python train.py --num_hidden_layers=13 --hidden_size=256 --n_experts=48 --experts_per_token=4 --d_expert=64 --d_shared_expert=128 --hidden_act="tanh_gelu" --moe_layers=[1, 2, 3, 4, 5, 6, 7, 8, 9, 10, 11, 12] --router_score="softmax" --normalize_top_k=true --routed_scale=2.0 --balance_loss=0.00396 --balance_bias=false --router_bias=true --shared_expert_gate=true --init_std_router=0.0077 --lr_router=0.000844 --num_attention_heads=2 --num_key_value_heads=1 --head_dim=128 --vocab_size=11748 --norm="rmsnorm" --norm_place="pre" --norm_eps=1e-06 --positions="rope" --rope_theta=10000.0 --rope_fraction=1.0 --qk_norm=true --attn_scale=0.0884 --tie_word_embeddings=false --parallel_block=true --init="trunc" --init_std_qkv=0.0222 --init_std_o=0.0 --init_std_up=0.0222 --init_std_down=0.0 --optimizer="muon_variant" --learning_rate=0.00238 --lr_mult_o=3.0 --lr_mult_up=1.0 --beta1=0.95 --lr_head=0.00802 --warmup_steps=50 --schedule="wsd" --decay_fraction=0.674 --decay_shape="linear" --final_lr_fraction=0.0 --batch_tokens=65536 --max_seq_len=1024 --doc_mask=false --train_tokens=288200000 --max_steps=4398 --dataset="wikipedia_en"
Below are experts of layer 5 (counted from 0) of a mixture-of-experts language model. Rows are named router (the router's row for the expert), down (a neuron's output weights, with its number) and show model dimensions 0-255. Each number is 128 + 32 x the weight over its row's rms, rounded and kept within 0 to 255. Numbers have three digits each.
After each expert's rows: a language model's description of what the expert responds to. This comes from a sample of Wikipedia text that the model never trained on.

# expert 17
router:122175132097158121160168162093103121146093165148150100094129142100090088091124145090157167091167087169169140102162086159168168170161120165126089111160096096155098166089162106152087133089125165086095150109157163089098094169086096104174132090090120101092095147105150090114146155094101157155167161091167095092170169172162153161151087087118108096088093092160146150086159144161166159166088088160124099144150095089120164157102098102168089096169095170118161168127092170123167090135118085086146090171086078111086165097091160168115163098099158088162167168103149118168095166104175094094090093092166162167121110115085090089152162128113130164082092155101160171170144098163124144152098165085162158103166093117161166101161088168141161098166103154130124164084100124166163101154081085
down2:069095161139099173156070142161093125128127136036113106149164089191115117119139101136112130090110109065166121184125156186111152143085111090113089105099160156168084087133090135118130107141106094152140172140113118135082092061135077148130092106159188179149161129131173145126160147133149095154120154112097104114118151103133147082162139186085161094078109107160128120163113125149035153087075101135119138150120076105135077106096122080107129121124190072157124091108160111118121106104150118079110169122111157156101103086146161104084101081141137136124161157048072101183130123174211169120091114097161120138130168152151163150089148124131119149114091124117174143112119135085215142082110171157099147157106131073126140195101150056138138108117143085085139043154145112156119091139103137
down3:121110134062087075138091040149139108139117154173141139139095049159155080139121146140132156115139149123134110123158078224124136071159086113098115112119104158129098123087133098137082138094138158172172076144102083168132135158074159079152131104107185066122135161116172171119078095127140091119136043118123229130106119194082100155167078146114165192125159102068144092072131146171105197125114153111128111076119182142094135150141127109114089131108145109120115089168176110135111176088114163088169150157114201089131082109172119179136117135182123104116088125158095140133156162164148133155139131139110164124109206171142127077114128127145129150107098205150152133104081159125098127112159124139125118087163110185103121107086127124124121102136092058150100100117160109126111121144110103
down4:155189173131150119140097164124144152163117090106140125120143093166093157109160147137115146109163102010113052126134157138139125171126145182136067167115069131131160204135157146125061131133098129124118198104157137122112115152097113151132088111135139108128085131125125127113130150120115112136080136103156124081143174136166070097120173102180101149130162070091100109125101056155119134103095115112157095105163080149112130106148120154068126146128126122140125116115089073099114176145160127067142115085148110122225159103157133122118086170074178123194143107137108057101102083114171113118129120147171135112135151079153083108152134165136150144081170143117117128190130126181081097109149114140106166119130129154205110178112133089127088100029151185158175148170045137118155111071117141
down5:148164156067110057098094152131092118129167107148159151138085113122146119090167153166173099126143105107107107122116159122121105148095111125128107146112105108077143118149124043113112108167100099143106162143142094152071138130143159125122143081121090080109086196168123161109127121119135122127105140128135117139204114110198171148139093111127136106142100158147101108142105105143091144158071143138044204119144191181119118114131084158157151102074145153161128133136158119145197236123065137127147129162127140108179092088165137181133174104126121088186090115180144108166138115048120134103112121087140141067123135104077135173140149136148142132138147126124180069155173146108095150174059142078153069149153107082186140175133150178128144104094151182043166134155142148153076148145102174
down6:129122171123152043106110178160090177176118126100079151090135080075137117123060184123144124140079148113116095153151133091134140084163191078133096163101119136183138107168108143146160116102186169120127122094064133036096090114158119147118143195133176091119101143153158140175112144160099111092143149193126135128106134176198142160150123119094129124110093207084145185160169112149110114142171079092098132126128181115214137151175149137111108162125114208118098106193158167163123092172141164162115114135123137145112108148115118132105145181114109147160101085120134096143171165145099147084138165085101075061113075132129122158082121136152116170140119177077133136087164149116176133077137101120122189155100146118140105132150164144101205156144117132155088124115132155191150107160136144
down7:200211153125108130063139135117094145092141084111105120126163124116100075161130103105131181083159117175117142165126104111186141126102155138155080124161115090121142151200200148090129121183152182200102126173161109192137162151149113115115140078137106081140175112111144164142105129150102113139076146101144135114109088106101111130062193163243122100111113149073132164145132111140175096140202105073097127099129150133103114140151120140130147159156075084129155132087170111119086106114104062109194141109151210118126206131124120160184122135111080153126130088141113126093139110113108097117134108171140116133159135120093118119077095136155090150153057070150156120100128130182090151151148131115112134198086139111135177116124076128091121117114200090117154113132079090144091133135104160
down8:189104151094158098151120107190091117097170141128105140123159145128109171143153176109101119057130167097130163031135140116159118160151153155090103171153108157092132067128124090159119091104099155133174082117115133127092111168162147145128101148090143105168207084124095090097099170138135151100169095139145090104123095078184134099091132154142093120100127145129130118131113108115141112058162091155144049085124055106114139117105111147133170172155132138142128118199152202106145162139074146165054148084126031205136141089140093153101116127111117118101078181123121103132110119083101108126152158146147130171122122165148169122106129102167155089125154163123164132113143143145081155163140183137067130177042073172099127111086114170114093154163168093077131133127152100134114095108095180
What it handles: The verbs was, is, were right after a subject, plus Hebrew and Japanese byte fragments and Latin species-name endings like -us.

# expert 5
router:146134127142147135129173156080113076130130164139096139111172096166083098127090107079099173101169118158148123167086074157162170200142116114122120131159081161133106123100111161105153115071139080092108167068151161078161090156109093148143144125128111134132113171140185069083128117169127100135167180086163149095137143201164090178173085144085147128173108145152146128091119165122146161137101112189118143095104103069097154160091097131157163076135101101095138176080114188147174146171106085085114085116124140145109136129137070160123113190169113111157188133136119103073084120152105144081093184097184140068113103146090097143150129131143084142172149077146098120173141086132188119071129176077151148118125115078169117067163111168148108098087116161174080153132155093176157117114095121
down0:090057120145136058121121088094120148087134113126141105124133109178122139141134145083165148137142134139128133188143101089140128135194172151163140094137172119039146125072143133109085169088121157106137081151110133108157132175196177128113127197056129144121119063163129174128117150144111147119091148094189109134147169089129193106121128145185098110136126107151098157111123109115084098155144109151146121125090171102171090170069124145166109161113106220120117112200153184138169115082098134129185126105124139142105106093106128144198136092117094113130135194068106154139123115107116142117173098119128164178094172101079069148164171110103135135113172103116087186130133196175141131112096156167094127105087104142138131106077122072077149163146136169128176089073137131072070168135102157
down1:127087138102069154130131122126078093064178179065133093152146145128183188152131163090082152128167107136146181117048103156125090185159111147152048158141116088170118162164137088162090141162192122142127141101133148150064124157142115159132081080051115122177110139112114126076120158070158086141048111125110143110128092168127156153103129144167143125094182079091120167130084146164126167199139144126120118150144137157144089152152117134128103098180146176161114151102139206081081033124118093138126167093121089148120166090129161171110135109134134147143053139134149139132145173112101129150128127122079232126095122155087164090067129135146138122156159148062069156119139118155084114111121142164143137112141114137166163141104150168093110118107110062150138132125116152143132146085147134
down2:088097129069113147120106137154123099121151083092132123161068169109152176112136158101143167184164120062138116154095148170147210122158128108150196165033112161154083131134082167153071114142113136103116111104102129102131153133178129104145096150122121129084127134104093080129151105146112145153163106127157121122135117080104095124096119142143075158055114117030118176076112072091142110119146077151048139158103148118125116080129107143157172069145117123092100133168073148091107151094151094148124114148090161112129221095142135135123173133136122197116161173107130140060141148173106089107163090143106132112126163135104153158125151157084160087155135129147118186106123123109137128113091171100136144102120158090093098119221069114127091120106123100146160172146152145057214124164084137
down3:074132101169166119150076121083173077167125162147089136091069131162085140087095143158096131161163116115075129122170128106121048167165133163127144108108157148122133103183119141170100131134164193128153096127027131165107150123150161110127149150158093125162114121121108114151098143144122145136143147122082189107135101070133127084171104116137094143136086121090155123177117149191142104083149140084159103135156101144145146096110129142197143167173090174049163069122086119119067103152161097167123131213169143116111107152115182195169133126137093138193066092126126138151112091151120109172135154119186171108104112121152106153166115108133181136170131130137132162152171130115083184109115133069178087115090132128124198118129117113163213036094125111114071124128120137131103147099140147
down4:066119092127088137084148138129111167127163118101156129168155141152124144110111197111162122161127148152090153114128140218162122162136170157146202165110143156135166128119081109209164082074099076149120140146116076104060096114184187138072115102120120079132156097068098067156109109130177115127176156165140097117086095101167151159185112127120108144163123139156089065156120154137190163138151151121111147139179105132063150156130142063130109160094176142122124137109059204100127159102132146137136153108127151156161131117139121138122095122092160101200080120156152077104134116092118204088079130180113166124158123132073143101120139098126123127195142159138110114097069120109121124094139142078107160079137159159172146137113064085128179091132072125154054117131118135158149151114166123
down5:125139202186057140081116091156082130093111145096109140176119123160102127158100167142134151170130123098145166135104117079169202200134156166130185183038137148149124154150091124118107142111162125201163118140091115132139102116190131148141093126140112120143143150115111135181086216110145132192116126117082102179134104157102108109107146109120092123052108117094122146134143142099153094082093137102178105182155130105135157176105134123122156123166146106061125074101114111124124102084136081157047163121102130148114113072123127099145173146080097141111081172179127135148136181102134141161143102106086150143165100096102089131086096172146131134123158147101130131118087106155135141140123068156157213173114064120111188141185070143126107139099113139098184116117117123035143102115172150
down6:126158162149118189141075162117189167180107107094186149060112182134064193120077091170120054154118156073147095127130176153104164139140091120092116070170151127074106134117113096194116201091128150098118137127130129113104141090115133195123148097126094111160146159133128080127121136101118167113179142169112184202095202125154091122119138089120119141089096085122120179108094102130118135147139114131085150144150127135129191140139137119138120130118154136146121199068119188091118180150116136151135104172124130133169123090177154086113104081158117116058123096101132115142153167105115227109060155086087096154085129131133146137144122102141159121137114109100096088100124120134065087134099189114144169092128108101085106154145122124135088106125077051131125153135151105111216098121128107
What it handles: Commas, closing parentheses, semicolons, quotes and the conjunctions and, or, but that end a phrase within a list or clause.

# expert 10
router:096175134095156123078178148091089146139146124106129085153133093123134145086136151104141128089096095158122115101110167167154163148163148177142103104121090166163104163093128117097136164142163138138066097113107171160079081180074138137091114124088100102118102187121189136175081101156110180063140208141156104137183114101130157187098105119124058109082095125171111063119150150143158158127103112110129119171192091107202167163083105119148113093068095113103122135150169153063128115088110130133112144131168130130163145065097155148175184070117111127187141128142130107158137134102070121093098162154174161150139118061085095062119131143120108168128163096117122119152092143198110149138121071104103082103095148130188174071176087146155168091163109098123134113150095143143163095157148106
down0:155074132075115081117133101118123103150147138137140143156110161111134113113115126135143071142131082126151134115110119125146084139102108130133147170156129074152141140106206108161124078174127142062135152239144143151172133101176194138095134120083163159148129070066098172082092152075142095216208117103159158094098126110097185123125077101115154090080134157102125127200114137093111104168147093145144128182143158138163141086102121094119133131091138155162134150127117126141135089159141101188106102112144156164126159111124187131133202141140115116148099082078143118091193108174104081091120067077123153064131126193156120127177152075135163133140123172069147139095179162162122167151103156100180083114186109161071148085081177123122125100121119142102154133162123110143167157166135130
down1:150144140079118162130097160148146144115123137237110090177115177162172095140121183106148084115151130096155195072162160151151161154064088178139064129134172115164118169168157149175137163145095119143151133132173124084101116148110110171098122114174108157164125113118125153081056089133148122163108160151118124117101176207153133115084140131095068131115110150197111080132123169137094137166130156097150037156073079113198158132136117117099123143117084169096158107124123114148126121121103115121142126123105145128134065171079177150192152112146124135161169164136164132166157101151130104099115123087120126108139140168151159131140198117127131196066149178148125125138131101145157112077128144096128045069111156111140060121158141110153124160126063090177152138184135068101113085136148106
down2:198161112115149141146097123142128132142139021141107093090143108175123120114072113179181131115162176122135119152101163097099149138111065129104135089179126136143169133100142109135069150089106196153195080079173156121138119096202102185147134178173182125108154153097169152062119112119108124132097035139052124073107120095127150117140130127118144145116112078161150135115125168113124161145130111126142172087140147129158146154126144151103120160118103154115088147072096162133137100199100118077211087126143111127137132109148163134136107139150123153139100196158122087113142121082162152179095137143121077117057106077124148174149147142094099090148105136124150035133090139069104144193086152162082145169102175194128106128139127130157139114110168162141138107167112120147188120092093149
down3:175106197125126131109131103110113103135060107135145126096068120109095109132141168100179118123091185117092165178147145084119052147167151184098113142141135108157105097140085111141106120104145177118105177051103143160147140143172122129199086126144070064144107119030172109135144126149106182098127120156089157120106109146153049142118165160136115151164147137154107156136135066195153156065079094173136128164104135129168124135153146119136132111135140141091119185123115183101107165114113156090130108133108153123116138126151119088121156196181164107132119157157132135086098126109130073083153192142080189147155137075190154113071154177108104135092068115124181112141137096107084126084184143146091196139126076057142152133188131116154120110118126065155130118153130149136151165103135081
down4:177106128131143115163169104124127128193114113127082128145069105181114123102216133053138152084114105137159111058155125121069115121140167099095126064143132091102125143090187119134111154184144113137109158141154112055197112114077153145135156180126144100154116124118105115123097074101065108164125102118134127180109188103140061073106150110102169082108107163117083142057142134120149069151160106128131115150098146128086146152083104134121123171118121136090217077141167071144125149158159116107183125185082105135121095124101143079110089121107104165135197118114133156164123083132149142138107127097095142185138110139180099143186175109120164163124100163162164105104129153126140107109156124175072171118141103049100161141182147197102124131115097167124143129137121124206073111160145123
down5:154121127128113141159157134134043135178128125141123107129111168098119147157112155181143123152106131107090084103095130156102120118151173160138064126179135145144099107165120097158109061128078165097123130118136104130098107133155162086038138099095100062091164178161111146101136095161128137158138144101081174143126160067152137134146121126138120138181149092088149114117092142159022130109115139127144119157070201123158096145089105072119115167113144108138158088118095152078063148146072116106145145117177117074109111176141134177113099211143114139147162102105155135141167074101134163147100112095136167084096119080174106062227095136091108114123099146116075082106192108116152159162106039135078119128162150149137126135178149141147126095124092150173121156185100167070131104119098124
down6:153161144141110170069144147142128182136097192155106137115149093121139098108171130023083129122063110076086148146121151135082154173096149107097106131096091129149143168198087118118122121114108116154087122106158182118076121105158159112142122187164135097171120145101075110167142082131188082097153090115094103107125061149161105191139163112066149140152118095106182115108154193111120138102155129120156125156171141138088135121151164105147091070164119105124105144116163192143170139105135084131138107085100148079107147132132094196125121113121081093056095124150143087151089141124102119117146143187118098169168106124164135131146145138081101131144126143095166117183057115067085151059144100150161080147110155187170198169136056146137155099159111102166163145158173148113087143109116157
What it handles: Determiners, number words and adjectives before a noun, often after "the" or "a", such as most, one, two, some, few, leading.

# expert 16
router:107159170102133145187140105091110145119083144084088180116155162141123078118109113094181162097166067136147070150153100144155134127138153151129102093110117150184094156124083154082090089170122131110138186097125148085170156112085095083150076089164138106113105144074140105106155151091098124169117168099142079167168143131122068126184167142144073112061135128114142071144075129109129150128130120144079121171140130117077163166114136119153069180133121140133167180086132167099133101127143152098122117141067107183127150107107169109103145091158095154160142172085120150154141146178122095091109077132148177166176128094116103109109198143189071177171092094134109080148082167100199123083179070116149170111079147078154159107148106141163125106103079160176164146186134134156110140107165082
down0:151107157111116127158131139138119192139116132093113097153133208121147089108102123071139081127093154106124139070131075193195093124124096176169160134158196122132152135112139174126093103090103079155110171103126127094156119084111116131129066135191141127080095119153134083135113203096080057126157077071124108127092165104102126147119161084139174126119168129122105139074098121077164103119096140155089138151098125118143115143104137112139157130152076066121149100123192081119118152150190042137094117144117145130109153123071113063084138086113147144101175138147127120135133115117168103052102155084139131084100099078122122155104105137051127151165081131109129069155157139122139095062243138159094113103112147087117094117127120124078162164119134128107166129120088082147132156192095101
down1:102164135109197161121110166161146141109166096125105050092090087143088190142096144167077183089157122129088145146114181188129156121153091150122141085078151112083128152121139100098164120122122074116099116125136115153109135169127146147151145125112076171132090061125089131162127114084137154106089145121133202117124186104190156122108182075106144119109132145069148114200109144122184125138137120114089163120164144126214130196143073102099045096149187144103104089104161069127109112125080115111136104084157107169179164129093181082139143122120101094129109110111128066140122171160100187170108114177109170125089106117157062122180123120163150119094172114161106139111140128151115150137151102125118105061121193121095168083094097158125110090103088086166105129163104116111178101155140171
down2:116132142132174118144106136108177103111137210082133079067150090129131079107153095114105113122113203118137146135097096166140103111152085090176158145175125078104161144135149071129131132131132128179161144099090149125165108146128115104138156166145083093136114132137192141155127090117107134113104132124193166095179115126134137141169108132107102077133169098156175121137114123160084197142124141134076138110159173093105181103112135123103106106084095093164109189132075082121100152067143127127181140147157175132037185171177134163137177105157100092127196072118161109148092124076155068103128101125175164088107182092159178087171092108106166133128080107138127115169154142158158162129191089084111156129061155120084113087126125170196131116129133078136079133112111063128135142168162079
down3:154146126126148139115137036116156177119151135129206149147172105113125167086096122064119137126119099157122059083115183167107125132099087106098117081121075155100135118057111069100130105113087121048133116126160118150126137134094182187186153126107153136181068178168107105106108157140143068135111224118073131098125106165123193156133168106157132108107129155134121157117142167122113147126135110149091081155154117093156115171114118081126168194117143155127054197121169164130161161205105109146081169119094175083112171136115149147141114079113165148115128163161122078164136131115103138148173130167153089164119132122085171132145142180057114114184153126093131085134085092119085122133099093151098131109170113191126145185155130133087121124168168169125073125106110111101141141159158148
down4:103095094121155094088188163105155086107186128177162080176132119139098135100146186103136161176137095172146161185178094082117137110183161148165107135150127127109164164187106097097132114126097140162170092135119187116126131110112163120135064131160083085147124115164137152089150106107097080128152159102196114121192102129180141153129092157153091136084114117095120124154116069176076150152114116111108110152182126154132114158101095171125127127068108167087170143123164232109147090082113155096117133129110100122115095108133166060176160165129169157081095124114119132155140150191061114107181056119157101230152144074105141110128153150133093123121102102166134067115083114130129174127152140132117102082097107128110150103144117109162125114167127076155163185137118126124080158069104175
down5:151158096101094120165162103158051117140157123172190119174156153167136090127145191139098107158126094137147123132122138098165146151127133136218085118162138090148117126177165069121152101104144127117103142156151105098186142125123122179135146113103108155152118183113093123121122165146105066188125202195123120175142081066099150109067041119157137107138140171123111110104092092116128130117063156135114167101124131173101090132118111078046089135090158125160202146153141040159143087125100124156134150079157106163065051151101110083157134134132131126148128169114137132119152172138054087122161170136170150083165094123118139139098148131112149159183162135111124137136128157144137142076093106089118093137198128136100151105112160108133120157144139190149127184143054125112115159086124072
down6:128142109076087124061123159119116117152140086105159151180086121151108122072131194138112135123130097119147115173169150157132128201180154064155108093088164188157142137115124086152090182131123119124114136078113133113092102094136129122109115117113091146140117115119167084085136093146142178096070157066133131154134079120177086158096169125099102130141115119036142111091162096125177140119145089102089186095152163103134160128146052130142179123141144150177137211132105086112099115109089149098078125086133132116112120150175172143092067158107142091157093095130169129099126165129121164083115104083100155209168153091144098134149132110116096141174145147118127146153132155052107082112189137190100199120136099148187163062142069113165146095139095153127094119189116146138108125061135155
What it handles: Prepositions such as of, in, to, for, by, from, on, at, often after verbs or nouns, as in "After graduating from".

# expert 45
router:118168136097157111158166162092098120149090162145149106097133139099093088086121138092158167087162088168174142101161090154165170168167121164127086108155097094155090165090161108157090127087127163084096155106157166088091100170089096106175133090089117089099090141109153090114144158098094161159167161090166094084168169170154156160151088090122100100084089085160148143087151139159172166169094083163121101141157095086117163167103094098170094095167091173116162168128089166117168091130123079090144093157085090113086168097095161171119163109096155088165170165101148117170096158104170102095087092090165164166115116127081092087151154134112132160080096160101158166167136089158117140156091162088169161106172095114163166099157086168138162093163105154134123166087100125168161100155085089
down1:127097126129129169124101109085119116120093103090129148095105067086151078126132156137075103143157070064133134108125109153132150164156102136118133108116093186117157112092068194113140141126168078112109150162089090144105127137095124181129122108099113091056151146139135122112134143112117153094083139088077188130133168147116069164116104110096121144128162131127087116124159241092136146127127061151131110155122094108125159072092122175110164077204096112114161138079103165029090097157120091118108160093077134119148137171132156162205115178148089194147126095092143107091086154134138099130057165134118169130110193143139104090134114083122190137162096119126162112130148109122168137124137134073200117120094119123178154160141136112128119093132114169139124120116162129112149114167223046
down2:166137135144168113155141119171184111124164121146149135085071110209147069124135129094146129145113107131187125124081157068177163125110153116109117125106173164084124125098149109079139058124093104126131093173117031119135111125125130138135181106211179132094121095098067136091134164081116142111162168169153125094087155161182150144129141143127120115099111073136107132098096136146162166095156123126153163142145161083129108166122125153132110168159181159162103138136175071150108100108088111116141160108133153107142137108137129081111062122168100197098135179129098110100082168114085149083178103126131148158139128099142170170153093142129093079177104144155147123089150192094103040030093149157099158158135130186098133157120113093153123126181124181095192147090172144157176089147171124
down3:113183079098156110183121170186138156133083134132176107118216114192138099102102199139184140146133111107110125101196125156135117154149137089145132165128121089136114120099076050125159138165140146153154216157088105125066124171143111166100106151153092132143080136108081109087143090146125160110098156125129192151088160131133138136109128115134108116138162136121141106121140131113104140126110082085161138055127130144148098163113104085193106132189134158107157118081101159109142152117126147155135133062069080195179107121147092108085130110113093171209100057066116104169138182137111163124140149103116117163097154136107154130111168126154119119148130183109130139141114130099120132106026150086118141087133098058086094174137146139131093147170124064211162129169113171140133118118117168
down4:154087122078159066167132149076181121125148177192172083129098062082115157109135187151121171099133126176120158111097156157157159142122118173126156117125073122157129086106118088222099097088158123110096194095120208126140166153121180118143120168094087091141106125129162092134148149147066104119040107129145141120188102156137111090117126119130121151178166130153131107123143129130148097164170143171133075215111134095103123073128112186137172143131133134086136106121129153095123138137157111129112168088136106174094076124098085195120087115182050095186147078129177196178095134136150133158148112112174075161105103111170104126164104109101158123090166135097103087077136102104090134169086113113122067135087088111117093105107133169124102141089089110109160109143128092115115140148146144
down5:077105065122145178135087145139094106131123124120180173150107188169125143167094131103114170110187159123071190128175175098134097140132082129108133106126163145157120143130116171184133128141117126060160052156084103056133097094127147181159160112134099141213147209138124082090140088160082143162168104189148136106085197159137067122132089096071144146112148138076158129088102140130122056151085123165121103142085122102104187077139140101180138062132122120122133075093141151177122128158089084068115107106127115097147093094101182171131121128118144177115062148144158147112138100116115175141127186123096113149134144092103175124101178124094152116117142137166157036078137127123122121143139107172123139150123126116185112100132128149166136124156126092112093094130119116105161132124040119
down6:149112169107141072112108079137156098170093141126164090099130116128130092147133114127136180103077151106119102166092100098145107109056181078119104158125177145078062142144134132144119164122111186116217129070193136068173178043193091157181076144122130117132132113147106161188089119103131083165122124098163213106162129160123125112079085096095161133098207128132198120117128160139170125080159132127107104151109147160095134181146146102138135117138160108206105144074075131088156147155080122131118137123073119136143070116118138132059122100137121157169130072142084161094150168103101141050176150122120147107104129095129143121102128131174184106142084133147145106119158133127134101110073160133127135131130062115143156170152102133158089122110090142131139090154187150160152077091147136
down7:124091154146118111139120219162137171124079114126127163096127098132134154113119109112203116183169134083147118114123117135144138109078097114093135114068126145122078138142097132096151097179125093112142091072128110059172083119104096106104159124136163034148143098142168140151137130119165094130122082143175159198108093091113094157143128179064087062139108121120109151149117104077127081182082151201157180143134193126114133153113153086141112193144117152172099123087155178116140182076110098141157174146102119092145097157160138131117081131103148108158177113139147175141137224138081155126171148124155180041118140111086181124141124091085140134118150166083163150168063166109108145128083090144084138148159116085157138094114090144190155109115096094125136119113131134174131172144107155
What it handles: Closing pieces of words after a cut, such as heir, gable, redshirting, 1re, plus ordinals like second, third, final.

# expert 35
router:116168132092159118164168156091107120153097163152154103098131141096098090090128147092157165092165089162168139096158082160172169168163124162117090121154096097154089172095157102150087128084125165085092152103158166084102091169083099093177135096092121091100093143105150092113143158099091165151169165090161091093168171179160154161139083090118112096085090096162148151086159142157169164168084084162124094143152093088114169159098090108168092098170093172120158164118087166116167091138119085084142087171087085114085176095100165176111165106105156091163169169104141125168097162110166103097093098093167157169125106118083089093156156124120134165081093154097162170163134094158117146161098162088157158106169090116158168101156090166141159092163109158135128166089094115166164098151083087
down0:098124125113083100130185148091124160078156132108134121143109151123112087134070104114152089120088140080114116112086111067089133141145097173168089136118116193129166184151144175163126170161115143118166121126125064085083163143105138154169142115151155113151123125200170100098140074149081083121113161145167125155136142140165096122136129101149132103149171188091152109104092175154152102214061083162082139122140134158128123124148056127119094078116139065124094140107114149070118157200157110081094099088094143132117181136139116096089068141191160081135165121147135140137093152123140139040066101146100154140144140123113148082124139179137139158145127162183102152157109234160161137150161107145140143110104078145112124161196047079066140111121095124075153115127128118141129102124167151
down1:103147168088132070127094127104066126110154145127078115117128132071152124101104100108134154115160159150123094160142134147148121135111149180180121127119138114157203127107083140127153122117091145108163138072129118134156119181110126157121137105137116188181109189136126174059133134084153120143097124158130101117157083128154106129135120160128160106047156078163087128064145133179174147055068082142129110128143166124148180092127060143146144099084158149142086141071162094162152069114133091113160133118128086100171116142129137123084150117064061144192107201170118076109124104069132158181079180148146150083073103168181174110154109157101154061156150152116153092126162107151208112132085148131109115161107138154154053092134059154081136110145110080130120080094102115105142137148133145
down2:130103105125124136085088068095073164146089116066140045139124150117139088131061141118175130091150179172144114071049134108108129120074181086066107125078147156159101137113138109112171095079136109148173037119111093093148119107119054088084118125098166163153096114124163089083120087148137134099126109166097162161127126127099150140141090150170125129151118122143110152156089207090120178096172124122143138130112156104165149124189092132061107144094139115127087125133113146118150127111167104142067173108132096134127129127078181186174178155153101148147090148156117122135105196167179149095156105079212173087121134107134128126138104106141154200163137146093176093182122140145160143134094128117089151123080141157077099151108129116114095184125088107193116126169156073134156102109138134
down3:106120133115111200157172131109083160145078145166107140142124102071129124077114115090183149124133127104157127166151163131152091137121087121179134108202116113098127171175093116167077096070122128113190164144081119123136103196119156123117098116144104094157161125169154134147145142125078126164115128057103157159190081143127106170100136094118120104128148109107149110125163113109149121124092109148094125102065097141121116098131050089190157160161146182107131154121113128135046163157207112136108122153116151126117120126131113176105160162120080177135158110116198156145152122065116138193103076171150178160122141091069141091137075114107120114106137177028103168185126161143140106095143125143164152123063134215151145100121082125180141099136101156158206137151117125150161182110161124
down4:112094127153107169148156111140129138136138171084195110173169085135095102109129136160105127088136134118042142183083126095060130146098147094101124108166101131096128198102146175134141148083092072089136098199192081128079191129119162148123073083164155142136100177109188169093121082128106105104141114154137086126103177157128087126103111101139154164143122112110124150077171078177133099189157132132168162139105129099118086107120122140101152048125145168197100105066163118089104075121067117099122145114115164161110137161099115131124105100103151149139170061148107112051117106118113119097150161138177201108091138142111172151102130140123139180139154111132121139072050118094136146090131170175159151093105117135097161084124150103202131152157132115130103129144098136200126151159077161
down5:120177102113131129148114112077157080135126067091108111090062152128097128142163105147139106160172147125060167158160101180099075164141186101125107106118115146128132146114115152125110096154171084111121146053061183169142112143109127133161137143104124165133100052156082180116130124166141158124130100152138126144161072140089105080122131117141216122143131111109130107178145153163133162139088107128127107126138137079131186120093046173155107097177136124110132150171150130129207148120115151132184152128062105119096139136097134154089125128138180141056166097150145125159102131124227181164109153076103147116112214092098148109160128135123115110101135118134094094092110087128110130187107146142177148168104097110119026163149097159063124173071133133156116166175162126082152152165109107
down6:171133160149140101093103121158081133117092121083177133098111098122179129148171139147136114117176161150167136135120119100133115088086117100160163126118113174102190105104147091108123130138087150109151097100146106077185109167122168135167142127099103078173132132134202059102100091107079142157113115070155127104133107147164155158094101177166116153090153135093191115147106143158101076136142158179117186170124148075098127152136123153104094150113197135126130163150067069051083111128141123110075147140154074032117116114081157094113151090094142141132169163173149093109198133156133119111134134128126118129151109114141124096059184200101164135165138079090051155118123179094105143185136187135105108146116126091138165043135098160111127126112188096142125092123130157040131115147114116
What it handles: Closing parentheses, to, and, would, and compass words South/North, plus emoji and CJK punctuation bytes, e.g. South end, to Ninmarki.